config.yaml
n_layer: 12
d_model: 128
n_experts: 48
experts_per_token: 2
d_expert: 64
d_shared_expert: 64
activation: "swiglu"
moe_layers: [1, 2, 3, 4, 5, 6, 7, 8, 9, 10, 11]
n_empty_slots: 6
router_score: "softmax"
normalize_top_k: false
routed_scale: 1.0
balance_loss: 0.00563
balance_bias: false
init_std_router: 0.00746
lr_router: 0.000844
vocab_size: 16347
norm: "layernorm"
norm_eps: 1e-07
tie_embeddings: "early"
optimizer: "adamw"
lr: 0.0025
beta1: 0.95
beta2: 0.99
grad_clip: 0.5
batch_tokens: 65536
seq_len: 512
train_tokens: 280600000
steps: 4282
dataset: "wikipedia_en"
Below are experts of layer 2 (counted from 0) of a mixture-of-experts language model. Rows are named router (the router's row for the expert), gate (a neuron's input weights, with its number), up (a neuron's input weights, with its number), down (a neuron's output weights, with its number) and show model dimensions 0-127. Each number is 500 + 25 x the weight over its row's rms, rounded and kept within 0 to 999. Numbers have three digits each.
After each expert's rows: "mostly gets" lists some tokens that are sent to it at least half of the time; "comes before" lists some tokens at least twice as common just after its tokens as in all text. This comes from a sample of Wikipedia text that the model never trained on. Tokens count by the router's weight.

# expert 3
router:483474480481483531525513510466520499507492530479482470533495543528535519507452473505484520480462522506445505507520503503504518532510478485535550462479469487506510463520533480508481502527472501492534499477504463514509482486465490487506427512519501516501480460505456479511459560545524504514500528486476509526489527541495508524478497483496545528513520533499495516452482543473506524517463
gate0:490506534523475481513496505494491539530481522506521480481523511517503489473485503431506488470498491471499473511514455509537541506541518470517463492527500506491529529457517480507494540484484502491452473528482545519449505491537472496472483511496495445449497502476504504490516484543491490424530511505461514522488499489481502458523486537539486534512480470501497527543461522498466505517507
up0:525497476512524519477493511506476445468532482508511502478509489474474469522519503546493514474538485483493534493469521496480457496482484537474515529456522495509458508519487503479517484481514506526538541510495489484537543502462503511506528471490511533514534516492506479518502511460504511533454502533541459497494490517521479561470508481479496442448525562489507497464493479532522489463518
down0:510488495568469514525532570504449470475523483489511506488487521510477508510471484493517522494520508498495536488485514491475569486550477488516519504503488490525523506494502482520517484480469450529505519443482444515530469508477498499480454520480515499504491493536555495514502547506519511490488509513557477488543512529466484525458477536498487507465500498520475479498477468465501507502481
gate1:469508479498528488499517484521512463509464423522478485496494541503515528506503487521510462545494509519513542514533477537505473543539506521526500482530514534507504491515481511488504467514516498450501488507509473444490461489518492480510529492476493536469489478471478555469520485490491508495452499486446491498508491497530548535483517539541496536484475520454511478521538502518540478510492
up1:492520516515528505518498494502502467464567521513518480503486477515491492509496510467506490538542479496522480495481530465507497423447461483473482511480508507467479513490501514476493479489477515529496534515498540510529490536507530548532532503478505505500520472498545463494511494485506459512518469479538548497488508509505514508540476487455478459490588478516468506539495484508518489478518
down1:493506489514521472522501508501506476491506482526464465504489524518503529419479482529522460513511481482504548494514524543465525472504500526539486515489521512519536432499522473448486492527503535501520516482483537465416492484495487498510531513481508470485501506525523479466511502535502504488502501485466525498507486515548505497482504541505471519475497501501510491483496509444511484574506
gate2:491470491517478524461494480506522496479487480502557490505445486503510489496488499440509481499506539502537484550535454507516454496523496452493510498454507506455512499498491487497495550498506518473528509505548500494526497508516527528476465502463467494509498542543513554493486490513506470509510460510454548495501492507463496506478485500498521507517508500491461535524468473502425535530495
up2:499473489527510522464491505502524538451486495502553490496424469487535478495534504458485523500485521510524483544513493527498507470499486495501456500475520499531523489478499495491482535488514516488500499500534532498500499502475519491497487505495465512503484531539507557518496491530489466513505459481466525558540490503441501475522482523474505505488458488552491504548436491493457529527508
down2:507453482466516469476471470508544490522484496465517465515494472512531479493542500461502480474513467494508489488523439469512478465494474530562456531522532524504532534503509505460486485529504502453484432502548499476482526514481495509517526544497486471503516503466469517494487476522498519512505478514486549537539515528531504489484498508543520514519495535482509486490541523500489502502495
gate3:500515465537495536490518446496516511501524531469504529506461466488484470457485512537520503513516503469463478514513550492475506480479491518490475510498499484441464499481499470498523502523468462521540493460536471519533537531499504504505499475485491494540462509506523512507446510490501549512507531503495508456502502485479477527439474516541517512494547508514505489482478512520550490532550
up3:491518527466528483499506549511493517456487467519512497479537472503524488573524504476480450499497493525508509482460483506523542495492498495504476509528513478585506492530502536492489481465562540505449523506457518490504503479489496497524502487526500505459504480481483498494532481537486426491483484503479491529518491474483503477535496524472487495517456488521494495541540495489470506495477
down3:466563448456495538512493520540484514483514499485528469513472518538503476507519507487524487463511501510485512513525466493495537499490504510506485532494508520470479527501506500517492508493534545524501510531524461468463517541495494507511487519477522483447522452466500471488528515528504516485483490518468500513540522542482475505471461509491474482486520495520459466502475560489499489430550
gate4:512525493523536479525495532498501486483485488516512489492540497532469500463499509488527536505521483497454495503437525511502472454466475487486503493531503489486493486493557487490496517471500515528493497499503494502500505514541473525479487472483590447488541523445516505510467510526497474481487514485487467559490490482461517516496478470536483501495561491501494463533490509522441490496522
up4:489503481534496506516495498472546487503472516488487509523512487541494515487430481518493465512484523509493483468507488446451498513476469556500541468491455496500526444489487506523492502497481491499519504471483482518523483544533450494521466492531558550527494496503494526534484530511554485509493520487493505515478538509466534533466480457486524536520508485497464483493496498499475528537487
down4:454505493533552513525454503492466544472529476508529482458492504521527480497515496489486496491474489495494515544479542490566520510514516514457496552495541505507479465534511513448478509500478484483465507491485501525496516482497502482511517508486466501522524502517535506479528502466494510524484476498502451504556483482484509513455467539449452479490522484529524437500494523505490511476516
mostly gets: ").", ".\"", "\".", "]", ".)", " Inc"
comes before: " The", " He", " In", " It", " This", " She"

# expert 16
router:552510470569463512475547507470493499513524501468539519517512475526503544528468491524494479492512496524480482479501525480522537470494475485474535488488486482498515527460552463533452502484540465516500498476510487525503504540491527447498456521523476504509528476541511518526479524476516474516471479469525493512507463519449492511467481489497498498536489474493478447501498508526500480515494
gate0:507513479527478519524530515559512487472533477527522470498547508489454532473491497451468513497558523488536487472518533479507474522488525503501520583485509510514495470511494489514499501492458514467469513453502528537491473481483504514482464483475490467519468515518490491477532492501461536503495494505489523467486556515469481470463505454514494485520482498495512479469506487553470499495500
up0:524517478557468537456551541499540465486517471511496510518537501479463544472446512504467506516551510516502483470514504518515499496498505496513490556473492500514508472500496478527475514474497478479495495474516501503511480491497533500469461478492449468527481487529511507488540518481493505522494514457507501454493513546504466496462516501531464464524502456525503467491478532554485479510522
down0:515487538537506510464525526518537469508534474447500493506494496477528532536482503490509493498494454530502508538464484494517462507488540531477502484485495478517460477511462489515515471466516534501534498513508492493457498505474529503504482542487489490459505460522474512536487536530466545540538530519507526463520481480500477508512524513525423506490460474536510537493480501483462497488482
gate1:479493494503517492483518441493517546517525507497467530527506454512499526488527525495513472509515525493533459466493502466506492487544481480470485529526469533539499481454506489508485505527544511515522541520486498441527455544509505497479460527517475525516500536485520495500475546505472502477537497486492514512503439467498469456464514507490478495555530478509522476504479506482500484478541
up1:473515498514502499509517538470534486524530479485518508500530531479508503507489487480485531546521518491445545499519486491495508493482490519544553456444506470496476481530500521509496472473457494497491475490517493519487518481509510499490518490495518463492509448539488477493532463459530491479507524536494498467494543505531546521544504471525482462479467519505501555479521460497514520511430
down1:523515480474465491498493504480465522476506500494458532555501506517564452476484521547495464470507481499448463476526505533494527498475486478525498483499478490486491513518529487509536508474488515497468530526489520554460515524478482515484504474499503508513505479458503521513496452485514511486476503498462486553499534499500521470540456501501532483505489503470492505507495505513578509559535
gate2:512502516487518507528565486506496450506486541510495484514508535480506515467478500524504508509451490491491511489464502512480489509512504512508520474559520556513513492485556468515497584504511486508489506450514484520509486501519481464486529489499505472444493462497457514511507470463512460447484541491505506553477516515507512513489536496497465567509503501463517497521497471491501480514511
up2:557526514511507456533515509480491494498492500468477493464497513518501504504516507499481478485503511496458546508456500504485488501502497461505472482530558502457542548464530470476490551486493494504472519472513485538494518502484512462493503495517504522465528458529522554520497504511443492483449530496491502509523506493481508507508474502496566516472498470503481446498546476517454490530524
down2:514503502527540460491506504468485489465507517522503535487463530513467527519524512510490471502491522532507466483486506491549503514530483519472493507473498539501503526525527520490480500463477468494485534467459488505477539518501530482544485491525506438518522455475528471473464512477517467497468511534488480538497484531478481519511468516502536491515472456508471449521517559520547487471502
gate3:502535505522476474467481472496518539528497513483511501503470438488478483517502515488476488501518525484515547464515502504500539525564506526464474495489548452464490477445503526507525481498472507483493459511535513485526506509488517522509503524496516528501502534496548499484455484528480517494522487468527540470543483486479474496490512495512491439498532449533503482434494480506478495483499
up3:494475487501505447491526511502536499485510510500478513538533533482503538485494464480500528509504515504495511519478503506526515507474490505465524472467502548522541466504501491499488516502516505487465476519499475501535499526472517435440548546531492497532481499523467507487502462501555470495453443501533483502462526516524503492468480487520491498517507541463499538473529481480560508468494
down3:484410517496451495495476568480499487486507505558483477506485458513484505489549519543472458504510496525494480485496451497519539537449506498525488491531479498495507506490497481472489502516519494564546494511539498499482474504463529548517523479504503471534446507507533485504504475486528482515489517526466502485509501496555521465515496488500498507516511502485484496485514522485505527524477
gate4:465534483449496505505427533496508531514481486508501520463500515520492500482481495499476485492516510501536478458458436497488520548485489556482530536483501486480534448489522489499495538494516505457510471500480483501515519489494452532536548506477504514460484533472502497501515505480488586492502490477471523511521505507487474495513485472487517484480504514473482546493510516518479484477540
up4:468533464512539504463471562478488515464478503480548553490489520515514519548506508522480491444494452507543481445464499512532527489480486499456506503481521443509534500445538495493521521518507482496531479505537495508536486528499506474514506523511478531500481528517511503505486503546509509507513497466484500510541450451496490515495463472501481516522501494504460519520494490518501482506522
down4:545534513473494491462516465499479510503479516477505470494496505517523487508517513510521444443496497507493488454529451498482527507507493555527452517457535464529551455494501494485513469487503468523533491515535501496442525467501528531487533492510485511456464509468482493520507501526473553507530489490519508472551477511534488459512498516524504512503495527505516499483536506516480517492464
mostly gets: " |\n", ":\n", " support", "|---|---|---|---|---|\n", "|---|---|---|---|---|---|\n", "|---|---|---|---|\n"
comes before: "|", "-", "|---|---|---|---|---|\n", "|---|---|---|---|\n", "|---|---|---|---|---|---|\n", "|---|---|---|\n"

# expert 34
router:470493467511468506521510505496500475503486500482469478501534455509521519504493474547465475510461519496535470471531516496486543543486498542463497478481506487470478492505499476521466490503493511488470498468516486522503537461455462507485471492502551489487495518549514544521470521469503524531547464488529517515481499453481507520489522538537539542440470521481534504512491489488524513524519
gate0:491530492543515477535434509508505512530521495555515505478499502503504513495525505473492487485507540480489524470492512490507532468508422507523510497506506532513541492478500466485470523497455492515508509532532524458507502490515484522511504501531459535471513515506508500492540460515494501511519488463499494531451481441476496499567450506496485458482475498502502444486497494501445485522488
up0:511470505441506500482556473501468502516518533471496500483487513487486476497515503489523534470495482485484489505476480505491496481515581464505532513532472493496483554498506495490524476517497534532501507457521461519537493499545523481478505479494520474551491475492497504479469517513504528459493512546499464494535521532534516510446504479505511513497465489552478538474517483509539472447514
down0:485468464504522534506505496522486510464522480499536502524510471522507506510477464468454520527547474459536522546488487486526459506513482507488516478512533450526519477492487523524549517550485538533500463496513510496469513486532496471492492534519511479490538524508546495496474499522457505503484501527495518484469490450513492544543499482471525515470486536454525490497464464518488463509522
gate1:474479506505534534491550524508516470533511474481487483436492479483492476489505483548494497497485501521509504520537463503523477528474537523488498458485477524488473493474458495506501498507487531496494475547457484488504466500511476466484528514494501511523516507504554504519478499520484479471451542492502479516559511442548514489534522484504571470500500474528477515450480508496485505530505
up1:515479485516530466522477504493498500531515472474500481467507485495459511489466511509507536513488502509524506543545489507536476535517482551515532439463514511461478488515471546486508522534494533466516488515504465447498472527536444468501507502509501495499546520502503502505502477495515412492446527496493503501514475481537468501511512482517498505527526460538496527496460496497479508516477
down1:497524500516483511507495515466486532437477434488522492496544507546493537533461498536486526501467495503552491514517512438489523495516508504508489488501476482526496493528502506511498512488522518490480485459523461516496458461514506471448474487476517496454497533521540493544492512500517460515510515493575518514497508498513494535481532499506519459524481555502458512500473485473494516509494
gate2:493525492520488516475501528475514492515537492536509532497499494520536484478530496513505479495515527471517458509527493461520482484547532478426526517492487477490509511513482461505491525545528524485521499513510459493510480503481483473453500472508467519503554509495560524476465497527468502496504522483482507507510452436539484479552471495533481520517480504504495449485501492517488435493509
up2:500527491503478502461488490471512498491525506500500526473495496528505501468555496522500463496486552507511429495557493503522474496513531517424552497473510470450497480512501480515494485525543498468476500490473464496519503479465468490476472475493524521511510510523517508490472514521493523512522490523486532555520500482540478507523475485544492468525508486491496446490502465499546471498546
down2:468523501502489475480503454515462514483475506522541485502520467474498480540504504471512503496488525510482486450498507452474501492485521471519502521500523526484507496514484501479538481485504555459519482510531471504515506529541495542541533514510492489523423503453488512506499503440484488479513474512537494471535514518485530511497467524521519489545529520525452514492532492489539547456505
gate3:484536532522529450528456532473503496541504477504498500531498491508472524472506508511500500504491483512499548544479469478468437504512498485500494491505529496465501471518496463475499509536490541513514511544545521511488479497569487489526546456547519494473517478504505460531459472513521499519509501528517500478432477507502519467492516507502553480507520500503494545473464498504508511488479
up3:489495526460498536467482475520517513485519486548580496451500523513505469496539508496495464513515454510501490437530531478502501492469478503491470539508519521544498494507511502500507502451521468471499517485475475507517539505466525552496487499522451490475479526525509485476492503492511540476511494488475480495489497472496497517498510518502458497523502487501491414552541513517474499521482
down3:504483525462484484522476483487495457515500530516490522518447442540473486490484537499515501475472514466469506478505521515473487517491469515537536537538491554455529507503518502501516492510517532515475471478501487502475545494523490490543505458536498526494496527520435493493495529521549536491495573509450462507487491463515515499512459501490480502500493467501499532509532485486495505483497
gate4:481549499524549487496478509508501493525472468478483497535514505494492503486549487527482500492482520517531494493519482479472487563512473522466498468509485475509542493464485482499486498475527562523542483465501537441501525503516474468475493478531534485523531530520485529477480468477467536487470507493470489519501486474516514480490529481523555525519533453501474546519524523491494479510538
up4:480538498489485491460518465496522499509517478521486497484499524522519492467537507463507518491523482517513465450514494526478485505536495484483538498519502506507506467510545443486493505492520489487499537517536523416505501513477511545444543527547477522496500514500485508469487460504470500532544491487510511508492444539475489508488495535498482515501529485463507447522494529501530449493526
down4:538512537497535466474494496505530482501486509499481501525506468496488466482532524535564479508496534502490434500495505493498467457519464480489461475499520528505457502481553499477532485444543505518500542509496489530514499519491490486508548532473511499530493484500477494514484486473515500482473481439519451519489481532492499527526527510527502457500450497522555517472523492483514523503490
mostly gets: " to", " from", " of", " for", " between", " From"
comes before: " the", " a", " his", " be", " its", " their"

# expert 24
router:478528479511506480518542476465471474486479499466496474514515520540524504523512469516474518495488519521445493501474545519529489481468466519475535466518491454517491518492512507478458495492487458512474515487467471537472516471480500542490471514515473487520530500489499524509456555525540490497479487480486458522539490475492527513479532468526545506492546490516532466477522532489527513535537
gate0:497507537494457516541463531503472483459492476510489457505526514514478515504504490480520533499508471481494511502502523424504441525517503492486519492522536506475506500505536530502515483526490494494487546477509479453443513484471502491533490492483517456488492502486504496499516508523495554495537467510529505503517500525458454479509420507513487461503522541489534475530537471471502520494522
up0:494503466492558484510514437498516458505494540498472511495492482507506517514498499553455457496486531511480450477494496553510539482463503514492469508478523463523447487503483483541477494447514489505522472531492502526519489505526526481493537494479463506525527516500515532473479486506476463475474511461487491493481521513548525516476533472494548522504477493488492523463504531515526525537523
down0:498484437471490506462507521492522487498513493539468512480472491531509534547505525473503545497446534522520509510492470483469507521503525500533490503500531475501512480515509485549485504515519503507516490473543539558592511511484477511480488512478527486500489540542513479492510492467503498518524475490477467447479509488508493472490479484521503508493525522481436473486501448473506513487483
gate1:515521510448538504476481488489519497488481526504507456483513471507502487502522513492481533474501514498492543482489527514489546475487482476546484510538574483553514497488492478478483511515482491470482475522487507496477528479515480556498495458502484520489499503447568480503469510528513507451509530519504494500507468464476570481543509491480519508472514500530527446498538521498501516519521
up1:458511475491515484492537455506477492515478551527522475500476515468500500463513490478503465497491487533502509475473511504542528486488457539480486541508433494490580492547514529497494515470522527489481477498494534501508485500521519484502569531490460513520514525518450525474515484470503514530496497470463506527507490485484510488491548483469477484540499488470535505508485510471517529530493
down1:506492527436526536457492516478487453501496511499526501456502480458477506545538497475498486500484495500527486479529491522503499483486492506547475526492577578513501557490471494494532519487473522516551500486511502484460507501510529495520534496513502476470502473512549483491488505519502484457505507556489463513486459501484516494522468489497470489492505515502533524471493512508464460495490
gate2:494544483522486453504492470478553500508467521516491504517496513519508501528490486508492496504482538497502533500509505507479474522460490472508507494533492480511540493456517483536483507506473484519503507455541455492514444504503451511488462520518550470538492533509513471494469505534533496503501490472450516542483540451456477480497492497485509529536510493569487510533540513480457483516498
up2:501544498525509482486494488489522532487499555491521511501499499494487491522514506507485515511478495483490513504495524532486509485497542399501476515530512471490511529428506436538491524483483519494512524485523479502532456477497485477501518503518572452527508500491540483507472521529492510507498515455454507513494506474485483486508459513483473478487505488550526497543477514517489452516519
down2:460507510518506487518506491530505536486516501472515510495462523516501478455478494493465493473548501500487478488510492459518500516455502521429534507530514506503491493514522538409501518529520462466486480456478503510523584499512491524489503461498500564517467528486501527474526521468488482527496520503464504535517509499504527515464491509486498495514487472488506488478541509491531492492530
gate3:522497494468496472505527497532494498510504519508443490483476485489491518509491520486527495467506523538508505506498494490492479483533489505510508578493522532535461480469505487526510468547463468501518473505514516507533497482499518485513546474483504525471479519506492492509486485517479524478507476516564464503494495520461467501516509515520523448446511551507523556473501512432521446477536
up3:491504506524464544538497516519517478494487465500508494506520524483485487505480476515494490525523475490500542503493497486489532540523504555489505456504446490447541480508499537496524541463514525518468544436518516516475506524448486504502494514503540473536489459509513522507513500474498484480475466531495529489528544511525498515475509496477499544507473492461466508522484463559462521494482
down3:490474465516501509524508510506498487443519510494475512478487516535501537515486479459513497532472546479514505485561474509542505537497529498477486506542473482522483530504466562515535550497501498479508498479507516487509490505471457520513513554492477432529480480496514491527491466483478458496500478478486485489504479498484511517469492494519522529502540524460513472533525462529487458448510
gate4:533482520514498558521490533505483519505494462502523511490512507494515523493508481513499517471497484511517496498499472488463538528487460493523526479435477537468541443530503506478526494496505484490512518508494532509548486548487504487498467513518465521500521515540452499506506493443525491499503444547480495508446549511481512487515512493487548511486497511464436485504519462475475512486469
up4:480495484531510514474474513472493527455476493468545536505511508522496518538520484527482533502495493520475480482494505498505522502486453527496527446480510512500497497472536501418486518543533507464504495496490520530505558471505446528494477499517467493511507514485470505493467494499519480521518457526445473558518515490491482487458498478472534494504560514500469484530493508491511533483530
down4:542478527517503501510515534490490503515495511550501467496497480517447491510497534504551504480483511481533489512524484472458510510511478475549467502472503469508510543467496479564491476476482505524495527511496488517492455515539534486461444505487540446463495518510521493503480499476535510494513513508525538467465521555486484466511489515482538522467459531519474487492509492505496509510449
mostly gets: ".\n\n", "\n\n", " |\n\n", "==", "==\n", "==="
comes before: "==", "|", "===", "-", "The", "In"

# expert 0
router:468486444525541511500482504466506448511510509456512516511532536539496505511480465533492554461456520525483451493481521548510530459480483480494522490460490504506474509508501460511474509466505461537515506522499462475529491511498496515507484506503547493541521519498500516513525519515527490495456504531439481525485487535501512503473508457509522544497528498528515474505525546508497531488487
gate0:534534482506488486494452525477477520560509557493547468516510505500509505520499519488480509480523489514495490514470499504523501491494499485479486503497491473508558475438488443496528471497481485487493500510485496514517520484424527519512432508509517551496539534488506518518478503528467532513506497504457489539512470531443499513509470513516534476516477483526520490507539503506477474481534
up0:441512510487538488468511530533547488450470488515498493524496516505506519469489486516466487538517526521502484455505510510521498484516486527509540493505514515490477505550523543506470522516481529500535489462475480492478481452521498529459501510481447532518468458502476520482478512485562491490476502466541493490506493458491536535525480483498476513482511541499493519517494522507508532560466
down0:529506498509516521486503506471510524509460521501507506480465479477454451458520522497495519500503508515469524472541504519468514460488477502496486520519496525515520525540543514507445500487506467492497491522513524479515516487510469482507493472550476440489484506556510482456491423490538509501511511535523496507501483495497486475535499496509501488463480515463506448532499530470510568543489
gate1:503520459468531525474517492507493508474492519493517518464519510488458528544541504524511484499506520482461520444486492473502518499504535520486492572483488487508517492454507496506475571475480497492522458454480524493469497540458475465565487486504505495509489480495533495515503489509454492496530530513554473476520489480505518466516498502482505498553480504541496482527479503514481475526531
up1:519476520544457499538495511480491506494521493495496501528473479476521507494475484516440484504534502484521463547523511468516454494515535472488484458517548486502500526527490485499542448500510513501505504546518505518505498489514542504440545494489485508475517453517489479490476501509532513501489457497514521501517480471498497539492513491523522485431517518451483500449501482500543554470487
down1:507485494495504510482510504499505509556451566543476473474529470526515461443509539501501543518478495479485471513522508507494490477508498528467503521487504539534476568477495493527453480505519506504463471494494495511533470529471504480536514509530481510460489492503502459451485477431511555506486486474489502483475528511520506510501492492552500513501515471456517507508510497509536517494493
gate2:499530521504533542533487485498522526462515460490504529533493480479507535510474509534482472515533523463513501515525530531508523492500561512502493506504544464489466519508501538481523513500485482496499482495516479541489504503484492542484481483477469501495452524538486495516481460480427489458510480536517509445487470505519490518552482511477512504490508525548469490486427472492511493480507
up2:509516461506529532521516492469455496472491522478519536503524520510521493514515480557488522487493542498483481498494523555528512463496536515468523461533514451492486528476474468488463497492517461528498483471529502563494502492485490529463454501507463483516526539517478512529480503493432468499490510526502520470505450527498516493521477467498521493469507501505490449485461528498516524512480
down2:455527476538502499492499470479444506534512495529516502471505533473451508456510494515489523519483464493465514516476507493465479505467489492508536476538479533470472496500514467496511504512526495483474529491506492473465509501462505530474496538540514559492520508491495461489493483538526524454504518504496500527506475543505538455556512470481555489510488559489490518499472529513515490466488
gate3:471507495474526501472496497501495478477506530501499495473540529504516504549525470521493505499491509553510488513508513492483526490482526504453567504478531441478517530518519524488461541482456482465508487454490505510500507501467503500515525532489507441482503510530509512500451523510473506497498515508511485487490472446478518543506456494528467472535478485517513434529518525522479483524553
up3:515553475475516493441461527490523470462535525517500515493494497503486478533502506511489524475472515506480506468499504502463508489520523488486483535478510503496487506493503471535453582509492428467492483507502511482553475524481473464513506543512512482506483509472532489503477477498518503485531551460504505470489501498497520477478517488535488509513510510509576473512507532505500455532533
down3:456487524495494471520537510498507477475487470462525498532511491506483529495471482470493477472521509480461515482466518517534520538530524494483486492494496460474510474537517505492527540511472454508546509503493556485497534456551468543498508468457524504535515529472499513561493514542464487540501499507505474490533493511467495519485493490436523491496508499521476499496478536488484475540511
gate4:527525485476496528474533528492477498473480528543511504467495512471471500475540500520480516501501486462502535503484477486481510483498495529529501530477504481489488512538491529482496469489531480493531489495499519502497496524492488515529486466474508493517485460491507410514514531522496539470526535499527460509470521506504513516486507483466500518440540513578476503485542460503568501539508
up4:481465519502486467526477474506514518500498502518502488519488497516502486502485500468523514474517500501499477499517512498536463525536490461475478481552485539533507497455504447472486549533486557516479504513491502504485503472486527479514525513520464487460514519500522573500489509486513473529484467496486545479527479475503472447509495510517504486572456487451522480543479522496458489467517
down4:497521502502495488501497498465476494527481558522527494465487510437517489477554530511476487460504531515489482505544550475534491504519501514487484518512481511500500485483487472484489493541514525509489522489482533517486507453498506456527514518544480445497479460493524476456468521478543519503492522494483497488540483444513475469542527487506545467496501449496498461509532535522526512488516
mostly gets: "\n\n", " =\n\n", "===\n\n", ")\n\n", "–present", " singer"
comes before: "-", "==", "=", "The", "|", "==="

# expert 9
router:491526442509512498485476531469490509468490511513513539499503469530522541493451478526482486512518514475542463456517487510484544539494445522481513465493474485511522470486504493515481471572529487476483486484519478495524510494487500515509448511495499561510487522469464532517460502502501497519536483486500488465508523485507474507488492502427468549538508521505468511491499516516516522479516
gate0:460518480543514531458466490481467452516492477536568513481528476512505516514498500516479493499519488526522523480533477527463509496466516499465478462546493511527526488525498504486525440497529517486516519513495521493540521531485493495497485467492494485483474518469521487494462486466493559502482510523461471490520482513541522484529475502522448526508479495477489474501506542483501542443513
up0:483498519476499514512463458505508533503494511528515493516511524503537507559510506482496528482500506522483512478468523512516509473483454461510507472458545481504523472518515490519504506480449476493466529513474525475500508510516496510520481501463529473474513561501506473508502516488468491493517508488496599541464486547484473515467437476502500472478514519505484512477480500511430505487484
down0:513542513497539534530512513516495475492537478477512531454489498498484519514500568493482508458481479508460502511518490510523487577494480529447480495504515510521513506480453523491483487563460507501505462495506492460489512549524479479519489497489514467535444471479504519519516493522486528469475483491512489485512471510489490488462494536514504538534499497502487454483486525449480519503537
gate1:529458501525508532499465492499542500458497483500473508487521487510521479500497515531506503500475520466498478516498499540515492502519492498477482478520529505502508467529529522492479494534538476548524493528500491545511502509484491485480525468463464562481473491500498510509505479464513536474500476452562535481502486486506475483573479533521478511504496458540491472588524477507520488485501
up1:493478535512466493524519464510515484565529540491503478491541519490494482481520488468506511480507472511485490512546495428528497481483556499521509518491485494484501509498483484515509503481414502499499523474502484469491507485499496513491497479503492474465543491544532503492495519554524481537490512531487500497517471494543541508502488531509501500471484539425523534503536524467474523508470
down1:486479466496474535515482552503499486496507484525495479515518469532484506460516518515527485561477482480470529539492515542470510498484457459519496473489484507495519480512469529532481489507475526459470487524527503524486501485543447512508495507521518519500471482504445476429532482527500482483517489495474508543499545490513520469529508508552510496483522495477503460493513530483482476526553
gate2:508552496531528478511520518509471525501495506490449516488483489517464529472474511504481471493503461494498523508486434559483499523497528565509504477516465470481512470429511521504478524494478501492537492486530493510533515490515479483515493504535519548509514497461482514485505492503508501512524520474478525504441518507477452510454507549494489488530508468501479521496444502465481484509538
up2:524476476503517526482498486492477474485476504522500491450499495483517480509518491531532512521494474504527460531500471509517504492513545467458510497505485532517516479474495550492489500517562486544449494522512467506539526485457508526519552497461470563480470471493471524515543513463484542494492440508519512505462470471508461504523507531516479487474513499481487510538502481506513492479541
down2:515469510529459482533585470490511497514504578478514488509485486473515474526499463460497508494471509467484495481462535487528516476514540465515486541481464455537534527534509513518481477495508498524517502525503484493485495458501529506487477539519479453491546503498470514497522503491493505501483498477555500521476481501505525473523510534462495505462486525501534495474489483488528516530465
gate3:540516507491491523486484540498494520470502502530503506503493518502492468507504517510491514475540521525508481521451422455524497521549466505487498504503514476509471507491506463454537512513528516488491555507512506523476497508522524455474571504480535498553531508512505470505521547513443521511505467512505511536520520514460483490452487457487519499494538488485500506475522499523497487500452
up3:546527537497485481479488546496499520472490514533498496500490502501494488452481501479503451481509535490515484530458437472523502530581465491502514471486495453505470514463511465473513528551529490498487516488533495495496527495521499521489527503504518466518533512523522526493490508478475504541537451501526483496502507480502447518431506459476496528514519519468498515498509541514493497507491
down3:484531504494482447495497477538492502475494495503477528472571515493546522513517486481503488493444517512550525516512483548512519507514496495490478483473484496490541464443539506498494523455505490510481539471500472510495533507508497511522546484502483416505493512493533533462486459476481507492513480522517521500490488483493486509490501478503505505521464524442486507532485523541493539472536
gate4:492483501544504517498484478513518499471553512484514487478495487470505494538533511510512542520515476465499506468490510491521529513478489495477478564488513469514460507464474553485457499519483491535486479526487469486480481477519498522500490524506456531468456536518469467485535509558520505499507530514525464495496484491566484494532457534490505494529491448532486520530517491480495449506507
up4:514483495545528532501492506482503496507533526474539506448550454482539499528508486485518505495515477492514492484513484467514535514474481517484506537495462484521516479514465560497459482557517527510484480498465471498512509496498452529517487502453468515474512533510483462477527490529521520540533530501503474512501503473535486518508491520471438529520507460518477519474505489494446485462488
down4:552479519552493494446489508458507530489534489494535518526483519507507516532501495501489518494529512520480538530485456514507488501444514536520513477478491454495483518503496443462509471526485506464512530511492476522460537474535482455485461505491534522528506505485506468520487491497498467540510543503419497510485487489475532463502542520500492513543500490488529477497511514473512490499493
mostly gets: " ran", " could", "(s", " appeared", " Lemmon", " him"
comes before: " ", " —", " The", " \"", " he", " He"